Weights of a small mixture-of-experts language model, trained from scratch on English Wikipedia.
Size: 9 layers, vocabulary 16384, 107M parameters.
Experts: 16 experts in each of 9 layers, 672 SwiGLU neurons an expert, 1 pick a token, a sigmoid router.
Training: 697M tokens, 2659 steps.
Below are experts of layer 3 (counted from 0) of a mixture-of-experts language model. Rows are named router (the router's row for the expert) and show model dimensions 128-191. Each number is 500 + 50 x the weight over its row's rms, rounded and kept within 0 to 999. Numbers have three digits each.
After each expert's rows: a language model's description of what the expert responds to. This comes from a sample of Wikipedia text that the model never trained on.

# expert 4
router:463524525533587503507491584509395466575463584509549409594488489509528461518545487522514446506461444491477418462491476454556526421393540498465505518584581478448511503475536447525485577522338468
Numbers and words right after a pipe in wiki tables, like vote counts, orbit data (MPC, JPL), schedule entries (at), headers.

# expert 8
router:498551559487505488517470563411420526460534559512481416554507497513448506584549425525486525522588519429502488459521538520419486515462512567562506473518515498469522463515460525425554472388457535
Commas, periods and quote-punctuation closing clauses in expository prose, especially after For example or Later on, before the next clause.

# expert 5
router:528477501468572455476544581431508451532433532496514481542534506501551406456602445405489472578467488479496455490363475486493500475423511524510547489587510390563552433524530450479390516516402535
Table pipes and separator rows, dashes and numbers in score or stats tables, plus mid-word pieces of foreign names, like Börzsöny, mac.

# expert 14
router:484494531468537447450545576448439464522470601433521459524499449490523477497499518524545512457564533504506455474364515486569509356435544478430549481456479391604511499524533418509450468440420484
Articles like the and a before noun phrases, plus word fragments following capitalized pieces (Off-a, For-med, Con-test, NAS-CA-R).

# expert 7
router:514423519502599456473541661493433440548505599524547524439436472562498517470504503439519554511561638448480376480358408534508440482510514544540542523558471539530516501436495471397537525485406505
Japanese and Thai byte pieces, and word fragments inside foreign or uncommon names, such as Muay Thai, Itri, Waukesha.

# expert 2
router:524525500558568550544553453484579558538489562486409502549444492556515505516542408529440447492563459576463475389606509561461564424474621507464411506502452437413481435431417502433490477539404455
Conjunctions and result verbs joining clauses in sports match and season reports, such as while, when, until, defeated, scored.

# expert 0
router:556436440531650437559554544515437461448482538537448553451448527459520510594588551454530519578591560459497585498514486463559426527540539427503431488471506436438542482482534417518502562485370539
Word pieces and words inside names and titles, often second words, e.g. Formation, Road, Stadium, Albums, plus stray pronouns like his.

# expert 9
router:457492536541618526522519590521571517511489480508452555513486475463515421505523471428576654489556546488458482541515503575521488472470522509493437502390500479436536450513535463478521531545348543
Pieces of personal and place names, often second parts after a capital, such as Mc, Fitz, Angeles, St. Louis, Mazda.

# expert 13
router:457415499463616514521551527440511453579459511472474446561590559526507535524479479477526508518515602491466512439557474542514494510483490467499578482470519544474449461529441450444478478559369474
Percent signs, units and census words in population or measurement text, such as %, km, miles, million, plus mid-word fragments.